Weights of a small mixture-of-experts language model, trained from scratch on English Wikipedia: 53.2M parameters, 128 experts in each of 8 layers.
Below are experts of layer 8 (counted from 0) of a mixture-of-experts language model. Rows are named router (the router's row for the expert), gate (a neuron's input weights, with its number), up (a neuron's input weights, with its number), down (a neuron's output weights, with its number) and show model dimensions 96-191. Each number is 128 + 32 x the weight over its row's rms, rounded and kept within 0 to 255. Numbers have three digits each.
After each expert's rows: "raises" lists some tokens whose logits its average output raises strongly, later layers aside. This comes from a sample of Wikipedia text that the model never trained on.

# expert 114
router:096173139197098155159133096150135117179159095101111095076123124115180149181114138110153093065078108121179128148142158150192086176099156105134112074103137126108119103149141082168114078151124102176108079138188164075143119102125152104165158104144120126220104091130181166131147133147207095165
gate0:135128129141138125160111105073126175110166136142112132137099136154068114053135040124133149153189162177129149102162072161199095133094062105126119132173156097130115053140080129125133073157109131142139141111133113103150110172129134102127156110129106105146166077129148140148131090146085117121
up0:175149096131078173131157168153112095137154055080082154154145157080123117183116078110107127140125121105098124069170136117076144143103134141142125116114121110135183196100132131137159162221152128098117131121118143121136139168111175034103147143109140104088109144098178108115125112185117177193
down0:129134117203078068103130105137139172154113164144143156120145077105178141177124196138100189167108090141172129112173093140132144140119112092163113108102170120108092115119108098178091126129092146141107112186064097110172142064179163132136119147122135162109046131130112152052109141169175142131
raises: " –", ";", " in", " on", " to", " and"

# expert 0
router:068105151120099103089108121161113129146180135126128136114114096119156126105084112093149116147146116116113119159140102156084171135158191116064148154125120145104105191156096133158163143148132074117176163129093136159165106053100096172153160053141149141098080115159095105209134137131102176096
gate0:082153125162148155176190128113114135080108056110188112157130167148099163144136120146127101177128133133106170109119099184114111084114134197131155085108179158136112140093141106154110100146198143149128111125084137022157145139149074147126087105155142128154120123123100161106130130146106137134
up0:104144125137167158114169085104202120060127144089148111145103181152115136184160113129069135092129184161143237114115073161136112123134167145166135046150186164090086140135120141109098100048133166140122117183069143104156162121118145069168109088130099107106112105139165138092135137128080103144
down0:162103122105144199080130096087151158096170051137126092158106089146196084123067092106171169153161136100129186150106150131152144121117118169164072146143170051133059113114115112088120207144151115111137139133086087111128146144096114114129105099107095160115160094109157120133118146122160112155
raises: "s", "th", "w", "chan", "y", "lat"

# expert 86
router:090111138127122141128149137117135169049140091062145132104089067140129132159158173103084115159119139123157110146122132120150060151152179097195126174125189188094095089129148111084100145099108125153064176111107193104151143118134151159145144130131135151118053081169136168141178068170145171139
gate0:147100130122100156170086083177068119144120175139133155158168139141115105053116121145117109124100108161139134146174110103118113115108109139108117109210171094170107196135109132126134088086175075187177137183100097085139110173162123163193119054191121143188105145096085203129137092136144092134
up0:150087115117164151098120120118145175114106113134154091154125062154197109176081166125159180121177139198160157126189118172121141083115164129159194099136112101127159034137126131153118196074143117063061146149178141158158147139115104103120146177099120097149118118170149117088109137124112104148
down0:134120162125139168128099140036152125142119164129178139150143135106123085104152156153121104107120089107115174217087125120116071150128147172086097113167163100082137074109145170152148137153177160095101115161117106150119142139070163090097121104056107209145098191168178087094085139112101145123
raises: "ier", "ian", "s", "ized", "us"

# expert 18
router:183096160149139116162130164087122140137121153187144133124108140141140074169151134158108162154133117152171167126190141120153104153156088118158128150151113115128150103152103068117147135101097181137114179202199091058171141133141101128107110179099150102121137080120115125138147097101087099079
gate0:191142076092086122143173117146093102163099123159092127097107118083162177164123128155145076136136123171119107114155130153159124156166157112135110120131144162104106186126052135105093115147068135127099147064101154097156187110140128109122148126089115122145111094130156140148135168176163140053
up0:142105201174133151129193098110126123127139112169200082100040147131178118113087121111098133096077178149094129140127141141137141149182140069099118103118153127138156165180170139196156099099175101080117147146099112154146144059177089031150118029134157101136148103100104088156093138133087141120
down0:165099094164156110143158126091130133103120119090110128151106117184131153083099109139064177113102117097100129145114169163103085187095099184099153126133177108097131132180136129084112112093151156116112120171154132129136130124163079175147075161105143146134123087087104123093152114160124140137
raises: "ten", "gen", "eth", "anna", "du", "ug"

# expert 11
router:135051113187119108083167094110168112116123105083152111153092192144123097179152095126110115181099158087109129160133125150144120178132162069137143137123092115096115072162124122130106145118104106148091182171152157124136139096063175082116112107125140124188113065066130159199159104137108106159
gate0:160126207116131158119171098139138156167075172110103143125136152090134090073117121100165140111100103112161130073094111103184129114136117116106127142127068132115113118090082062071093107177124076130148124131175148109176178175132188145115169121126120209186147124154167069169127092147114112132
up0:132128125201090112085116131163130080059167119110238121172101119119097158133151092152136109168151193158147153063121174122111126141112110175121168108156103100130074147139156148100156161117124180121144116154092104138138133116129116118152105146142172141149070080140138128117140076105134143147
down0:148095074112160144171107155057136122161106128139143089151106154110118117155097170059156117067126188091139145198099161119130197111121150132063107155132156116133136170138115107194147149134098139211135134106141130174138150126077140099113125151152086103129114113108110174060163123095095196125
raises: "ing", "ed", "ive", "able", "uk", "van"

# expert 82
router:131142147077093141162083072128174202118143140083146154098092202093098114102151144110194134123111166139151089101107121125108071129080070131156164098132164121164157106156142126158135114148222162090161145082079131170173115150170168131148159155144108087081128140078079095148135157123085101164
gate0:168143159164102112213108159114102110165132097133100149130128086189074097128150064123206153089140120132090125120205146096170145157126135125101160096084086087145138145099124114084105135127147200107090109139132176091160191111102144102070093121175074100135095164189136122109159099110172109098
up0:132112087160076138137158080117105086156174067149110161142097106108114122129141109118096152164098095128092062107150075083129178047134173181108186189150165178158101107093134112130083179135103063151124113098126081138120112113132151169080133181116176146127128174143140143112104165150117111176
down0:120141123067116126133158150162103111159126139123113121128112142132198078166080171157116123125097119155158137172104149126140132095182141082086124137182131125176163179144142124126163189060191067108162104085217099183102126140103089160117183086135131154115103058089165148173073187132076110090
raises: " the", " their", " memory", " an", " order", " response"

# expert 6
router:072132106118064154143175158113128128113076116122193124166122165145181121228159090110094100129174083105153116142113064123166144171124172103169112118150112133102103049164149110139153107117098115154114142158179159116128137173094135126128142159130116090211135090144129129160197106141143111144
gate0:160147058127142126127174114081146112144079129100098215103070138115149125149146081121107078113104125106094137134155125103132053121094109110163118123138128120098142137114078110170160138157104166099138100104077080184131100117090118202133136168135174137144217126069128127098137157117113081136
up0:076158158093124101115180124136087154093115096069207093145155143125092074167117093094168099072095143141122122060129158104112151099149147118166093187111145133172155087164130100100095135140096112135137098122165130115153161129157126089099089137075098098175121134123170133124025108148135154101
down0:153115154161160067121062147131193118153083109169184070093160117072126088114174164126109148154098136111116140167186113152073092151116157106137112111092117109162120142113123106122133105095092084085175094115077122137162200132199157145128133185048126151147157081129128191127100138134113115185
raises: "ers", "er", "ing"

# expert 69
router:158164083159087124089146109161070068149127164123142146177119090113070102073121181138108106135066138136177084175184134144145100109118153153140150090144066164052180136153077096095092120117122172140087146151082093103099156161104086138134074105119140075169137121074111074177167153121089147121
gate0:142148193132045153129151161126120125166152123127073113149035181147129162151123144110057135162102176101116127136071105075170132122153174139103085097087163141122142184106098064110106173177180145118120120142094100111095137119096184134141115109156166124155159143159073141070165140185103108083
up0:121070146096101161129116096147130115153116197177130107153089163142088173102103096151120124139161117095158137116164131041132084132179148123116123154071121142116137184134109117196098138150180161169165145152133136094105089113090143145122161126142152091125118168181140080128111090125075109126
down0:152046076128148108146115171197125084140153189077091132162161117142074113081117160174118095087107153130148076126151131146127137144102099108110112092108110137152100089162121157165154175119055120072094133055098123120146119193161100178155151089123187131093118060091154078176108104142124125188
raises: "ether", "we", "after", "ut", "ver", "ub"

# expert 108
router:123091091097096162066131159160148090131123121130117083158114115112167135071156144110120145147108155128090174131129126133103109072166143075126113094123100124076113134085179126148090126069143161165109103210108158160123158065131186157145066133145150164083098090150092142110163086204114185130
gate0:054129111124157198117105137140095075159138076147156109121106133154122102186067124138158080204129117133140193144093087139149100131140070146129083124150136091101150095073118090171188115125085151099142116097146129124098185187153118135102097115083141125140067171157136136118110092099130151106
up0:161105154108113178145153117114168111129101163118130102168121169122132158129151051149084107102111114154139147127141098177161145085162061140158126146148065127152148113100120186131145159123160144101180105136142093175153166107131097131134124148053126113136160112153137055114129197111225109102
down0:159161170132113115113138159149105148149066158174104148123147146127120161161119099095112118119091098163121067081100114183101174154146159114126116121168157099111135102165177120174128128172169096112140110121073087068137197154150123101114107127076117098123080134090087146148130136045097088140
raises: "án", "ill", "ally", "ol", "all", "apping"

# expert 113
router:135085112132134125100167163140141105152128098099097089200127184181151130116089145112151149115147148118134115137120171135105171104133187085125157132143110141089097164137150132145162126167103124152127132119139137117136214123137162161180130069168138119094153146061116177188175119132069185132
gate0:187144144120144140084111093150090159121157098116127163029110166133114036112144129114108106133082132119153108153170043128146136153151124144193154147104141131073128123094104142104096191055102127131130136104118146132142117116141065154171129117094150162148138090133146096120168166125075146149
up0:176148205129149020128187166159131194157099126069105087080108123126141127101122100153083142109125116163144114143134153136128158145141162158094122159113093153158102084025143153116139115100123097122168092105115138215122110131150167094139197132069092128097138138070172117153135099131125125137
down0:130086096111106162121119110095092142148079141125195192090116193156131146181103114161122121194150082088159140135123123133143103154110137134195123174145110144102138099121086109094116130074119110132110150137134176186081134128068123083162166053086178121139133141127140109199116127149116138088
raises: "ence", "eff", "ill", "nal"

# expert 123
router:097119118110142141120164064092074099152141128151116109127142088133096151140125124123106093146089143158078141069114130141069135125135180132183159172120162180109076157085183098162135151110117188158072100146149109136147105126155136101181124181148153114123084138159112173132149101163207150186
gate0:100144123153155101156073145112126138132131122135088206089101113113111120171073120116089187147091126132149120095140080141186184136154139155097152110135143118078128142131165105128158142123137089073119145150082091164156092105114091134127152097142109145174189162210143156163142059125098107117
up0:148157104134135111147160118125160092131173126104062128141179129162147099117170160149128103058104058149187203102123155147089138160159138148136131109090144149112126178155166115134132134153109106155135113190147150170135161109189152105093129175140086093137133154093138084161150181118129096146
down0:200145139134127123121088111095126140096173134112123128110162144154134127121186063129167114127127132098087155187162114124136119161106135104133204163138142144149086116122161122110062131209141158186115106127155113120127148157190094133112120138134092156128128109144132143115121142128171139118
raises: "ated", "ance", "ants", "ant", "ency", "ed"

# expert 60
router:115145155047106128164076067160185197113134163088164156128089172126103095124140133105176144142110169124119093126105100120108107144076085145170162092126177168181167091161152146150137137178206159101133138115090113181122118148109164092158167161136081106097100151110105088121109169116088123148
gate0:156156135165086135158076155105078144141132143108148125149140083142173169166101045149108124177119120149156128091170143142169071178146089155160110092088150126149105157173150116132122127097108139137130129149122129090135166098130085142087102089104167123155118100060087138034139084181154141140
up0:096147111086107085144143147110136070115149168127150154121138086135160138181144079098134077144158131133092156118167121194190129159132095074127173089124121086156059156185141139190130054089126162127141071172184113112075152181194135176063103136107138116154082088118150135166092090101092135128
down0:105084115107151142098153106151117150192169067143111149140116124098106104150149179101132159122074172155134200085162109125185122151085085164089089094132118135155134109122117099119129179091131121065171127106111153134138185186113130110200086135098152143057088135165109114183139131154121179133
raises: " the", " particular", "nov"

# expert 2
router:153125158122120107104117066106184151114127164171130170127114125133104103083061159146142168136151107063116170153130128104130140157061121057155153158115064146111116136123177186108111123208165119082120154111128131144116064139144132116145123134130068066127200164065099098133140170082102137140
gate0:160056104132093168105123057147093163184088138134143111174116100167152145069126143158127116084107107090081113089135143151128168099155150117087134107118075200131147149144170082124128124080148114134126111128098179146086153146071182153139094168168126096100159123131076072075124150144169114106
up0:119108169148135100183142172084095106119140080156127138139114071173172140122102114161109111158166146087184168156137111102068160095150146079083143132116163127097135102076082157158119152171097111127139092193188090102138147176161132061097121158088076123140155157110173188186169106111072099083
down0:128094126111076122157150053153136136160186132159180086094149090137102104088080093164134134135134106107139165149206118196138151111180131120143115122076118122085111149112145167129107182186083147108127076079084144122164122094115171122144093127171153106137123113123145139140201083107112108096
raises: " make", " provide", " take", " serve", " give", " be"

# expert 19
router:156087161180145135161110093097117127129111074190114152167094224122075201188133127177176110129160123151154116156133138127153138065146115159111129127087154117093096108051111174151116079094101135085163106102116130142148084155150107105117107104157123164070108175129145106100143145105146100140
gate0:124156103121102114149142040118111077152138156152099103109158141125097043130088179121133142111122165161187142138077147181116093079141125104177096132146144100174196081185094224126120178121133133122115156153123040101125153079106115119124131099132153142086144127169079097181144120138184138172
up0:135074146142108143145118215134179146148083098126147151136071107137154179132176097142105113117137089095086133125133104096150179188120100170084105136133113157073099170095171071127180125182110120128115073119134216106113118181139144122151141160123130112138133134122140149053095132090036094101
down0:087146141096100154151145136137113114187196131105105154085062154097155075100076144157093149113133092152098136125142039111151112136121121152126126091082115138133116124123150152151168155115150188184148193120099093105079194091183112097167120124072121135234139155137150128145161062158151138129
raises: "I", "Un", "St", "Or", "Br", "For"

# expert 112
router:082105108154131084123151159143134094111144150074162139074089150152132128149125154150079156112171118109087120137119093155141081126121115081116124217122134150094173151062087076149142124107080159109110180178103108111136111139145094082110119162084187108170145122114112144196102047129121163150
gate0:114100132133168157144105115128105085124156139088099180187164178123150115088100142175104090143173134146116105071101079092136115183126097137166160128145132104182082195094115122089183105147159108135084098149044147167144130123180143107161108076171092076209127129147092130164144136091194119172
up0:073144118155143136154132097131149155121131120104157104152092130104155093155155111103118116143110113114172101153099152089127113139118075156191050066178115166117069162100132090132180139107136133158103164212166096177058083143101142121128092124118138193134112141138115090180102147115084130151
down0:083135103147103120126142117132115125100112108152157086139077086109130149170119085101092125139090133018123178107096180083083155124110100181095131122172143102103171142210191119091159132111104079197110124159158147139171164153093158163137095102058107163088107108173137171103152162142191149148
raises: "ta", "osa", "assa", "ac", "lea", "ome"